From a checkpoint of a small mixture-of-experts model trained on Wikipedia.
Size: 13 layers, vocabulary 16384, 19.3M parameters.
Experts: 64 experts in each of 12 layers, 32 bilinear neurons an expert, 8 picks a token, a softmax router, a shared expert of 64 neurons.
Training: a variant of SOAP for the experts, 249M tokens.
Below are experts of layer 9 (counted from 0) of a mixture-of-experts language model. Rows are named router (the router's row for the expert) and show model dimensions 64-127. Each number is 128 + 32 x the weight over its row's rms, rounded and kept within 0 to 255.
After each expert's rows: "comes after" lists some tokens at least twice as common just before its tokens as in all text. This comes from a sample of Wikipedia text that the model never trained on. Tokens count by the router's weight.

# expert 52
router [128 168 145 127  96 129 108 164 134 141 123  62  44 108 113 135 144  97 137  83 136 141 100 160 148 193 146 105 150 151 111 142 136 132 152 116 116 131  96 113 162  81 125 109 171 164 132 169 115 151 131 161 144  62 113  60 111 140 131  81 111 102 113 137]
comes after: "| ", "|", "\n", ".", "\n\n", "==="

# expert 5
router [118 149 100  84 167  94 132  86 124 179  62 120 124 108 147 152  91 154 147 161 120 131 155 168 100 115 164  89 214 156 140 134 103 138 140 105 171 116 150 147 163 161 118 112  90 107  71 141  77 106 154 184  77  96 165 117  53 200 126 145 137 161 124 129]
comes after: "|", ")", ".", "\n\n", "==", ";"

# expert 2
router [177 136 195  78  90 181 148 139 182 123 133 181 172 124 138 131 129 144  87  93 113  64 142  84  88 138 156 156  98 119 125 112 140  86 133 107  69 170 112 157  71 146 140 136 118 139 188 135 192 141 155 158  88 153  97 140 101 140 152 180 111 172 114 107]
comes after: "- ", "of ", ", ", ": ", "in ", "the "

# expert 49
router [164 154  89 143 139 141 147 107  70 130 136 167 168 179 172 114 101 181 106 158 143 130  87 128 142  42 116  97 169 134 119 100 173 138 110 111 127 143 144  98 153 101  80 172  79 158  76 124 124 125 131  52 125 175 131 148 131 148 150 172 117 125 141 131]
comes after: "to ", "of ", "in ", "for ", "'", "from "

# expert 16
router [135 107 186 179 180 111 149 166 162  99  99 182 134  83 109  86 161 120  99 140 208 154 144 123 137 140  55 159  79 117  95 167 123  96 156 138 125 150 119 115 181 137 107 133 143 134 148 122 111  80 148 145 178 125 183  82 114 145  33 107 110  91 136 117]
comes after: "| ", "0 ", ",", "; ", "1 ", "2 "

# expert 63
router [127 123 148 147 150 109  81 137 178  90 109 105 151 109 174 133 147 146 117 122 139 139 125 152 174 157 121 123 100  71 137 135 119  95 186 178 150  97  86  97 132 117  86 159 135  97 125 115 139 110 111  80 104 148 153 139 213 151  87  81  85 173  91  60]
comes after: "| ", ",", ".", "(", "; ", ": "

# expert 10
router [126 154  86 153 120 157 148  98  75 169 109 200 132 214 157 150 147 138  89 122 114 143  54  64  94 102 111 109 131 147 123 149 169 143 114 156  49 122 179 139 177 120 107 131 104 133 133 113  99 117 115  29  92 149  92 155  87  90 185 174 110 122 119 117]
comes after: "the ", "in ", "a ", "of ", "-", "'"

# expert 18
router [ 92  68  63 116 118  83  81  58 116 135 113 169  54 120  50 163  86 157 196 163  84 129 131 124 173 115 163  98 127  99 144  49 136 126 142 127 101  91  58 146 171  93 158 102 115  87 141 182 137 182  69  93 125 143  99 175  86  87  71 124 104 175 132 131]
comes after: "\n", "- ", ": ", "(", "N ", "°"

# expert 20
router [150  91 125 173 120 135 117  91  99 199 111  96 121 133 115 100 161  78 128  90  89  84  72 112  96 151 165 129 143 123 155 122 101 129 118  98 115  92 172 127 125 145 125 163 126 151 104 187 138 139 140  97 172  36 195  87  99 154 207  92 120 122 197 154]
comes after: ". ", ", ", "The ", "that ", "where ", "which "

# expert 6
router [112  96 142 142 114 119 127  80  98 146 116  85  68  85 145 139 180  99 158 200  93 111 133  90  94 136 156 131 193 134 168 153 140 133 177  94 124 138 151 124 143 185 163 205  96 129 140 141 105 115 144 166 125  71 106  99  97 149 186 163 149 152 152 146]
comes after: "\n", "|", ") ", "\" ", "by", "MF "

# expert 12
router [ 60 138 145 107 130 128  94 161 198 135 185 166 157 109 187 101 118 130 161 105 168 130 140 147 128 123  95  59  92 115 108 150  62 136 196 153  83 110 145 110  93  90 103  82 139 115  87 130 169  87 189  81  64 151  78 147 171 136 153 102 143 117 122 124]
comes after: "the ", "a ", "s ", "The ", "his ", "an "

# expert 8
router [133 136 119 119 161 154 177 117 107 137  93 145 151 142 111  80 140 142  96 131  81 133 122 193  79 133 183 133 173  77 157 184  73 114 162 193 101 167 162 125 125 135 113 130  46 109 147  86 130 140 158 114  88 103 104 183 120 111 184 165 125 131 152 130]
comes after: "the ", "of ", "'", "The ", "National ", "United "

# expert 4
router [143  91 176 124 112  99 186 103 132 139 108 132 147 101 137 106 109 140  37 111 133  99 129 101 104 103 171 123 117 102 167  99  81 156 186 182 199 119 133 142 142 147 114  77 110 139 159 114 184 106 130 130  99 150  85 134 126 118 103  95 101 189 108  91]
comes after: "(", "in ", ", ", "–", "In ", "| "

# expert 61
router [145 148 130 132 135 125 104 131 119 140  94  82  66 123 122  90 172 103 120 116 115  70  79 115 187  76 202 151 199 107 144 153 153 134 118 109 171 115 160 147  98  96 167 133 152 136  78 167 182 116 156 143 130 104 158 170  73 190 202 154 188 153 181 152]
comes after: ".", "\n", "==", "\n\n", "|", "==="

# expert 43
router [165  88 194 126 167 132 123 147  52 167 201 154 110 174  57 184 177 153 137 110 131 139 130 124 136 197  98 144 139 123 162 139 141  99  40 165  83  94 112 144 117 116 115 122 123 177 150 136 139 125  61 119 111  61 187 122 137 101 112 185  59 102 118 210]
comes after: "was ", "is ", ", ", "as ", "be ", "were "

# expert 62
router [111 117 131 194 166 117 123 126  64 126 114 107 122 126 231 155 144 159  96 119 178 127  92 162 168  91 156 138 153 128 121 131 108 123 173 121 141 148  95 136 176 161  94 101 128 121 114 111  93 138 180 184 116 118 117 128 126 163 117 119 131 123 134 170]
comes after: "of ", "in ", "the ", "for ", "during ", "201"

# expert 0
router [114  97 148 157  88 130 109  91 158 107 130 120 123 182 172 132 127 132  69 170 124 136 122 148  97 153 166  87 169 104  82 152 161 114 142 134 147 134 131 115  84 135 113 110 179  80 124  77 109 148 163 146 123  43 157 146 153 161  99 144 145 152  88 127]
comes after: "the ", "a ", "of ", "\"", "(", "at "

# expert 31
router [141 162 162 101 139  79 103 139 129 190 103 125  78 105  92 174 188 138 110 101  70 110  84 111  70 153  82 124 130 146 157  66 150  89 126 119  88 178 120 135 124 108 124 148  54 169 102 164 104 142 120 162 156 141  89  89 150 131 116  96 136 108 118 101]
comes after: "| ", "–", ".", "|", ":", "201"

# expert 45
router [122 199  93 156 142 105 100  94 120 135 150  70 111 167 115  96 144 177 157 162 143 117 102 139 136 218 212 164 137 111 155 114 134 129 103 109  81 115 151 133 186 120 103  95 140  94 101 120 143 118 153 148 117 140 144 169 139 144 139 142  82 179 135  78]
comes after: " ", "\n", ") ", "% ", "0 ", "Votes "

# expert 13
router [113  65 107  98 135  91 162 138 102 138 123  82  80 135 133 116 116 164  70  79 152  94 133 178  99 131 159 208 105  85 138 178 152 143  69 134 117 118 162  92 161 148 143 102 139  56  95 166  87 183 159 150 171 122 141 124  87  92 138 200  80  85 126 140]
comes after: "of ", ". ", ", ", "is ", "as ", "'"

# expert 19
router [162 135 159 175 195  55  80 154 175 120 101  68  93 124 100 122 135  86 118 109 138 112 126 119  83 130 163 166 140  94 143 145 119 106 128 122 123 142 133 123 140 125 127  97 113  88 135  81 125 124 167 177 193 175 174 134 178 156 144  93 119 106 153  70]
comes after: "\n", "0 ", " ", ") ", "1 ", "3 "

# expert 48
router [179 117 141 147 100 113 162 161 152 129 165 121 136 167 187 120 137 134 151 134 146 114 178 194  99  79  63 125  65 136 122 166 153  81  88 120 117 116 130 133 183 125 111 133  72 192 135 118 114 133 174  83 154  92  82 137 179 105  89 126 141  93 129  96]
comes after: "| ", "- ", ": ", "-", "/ ", "two "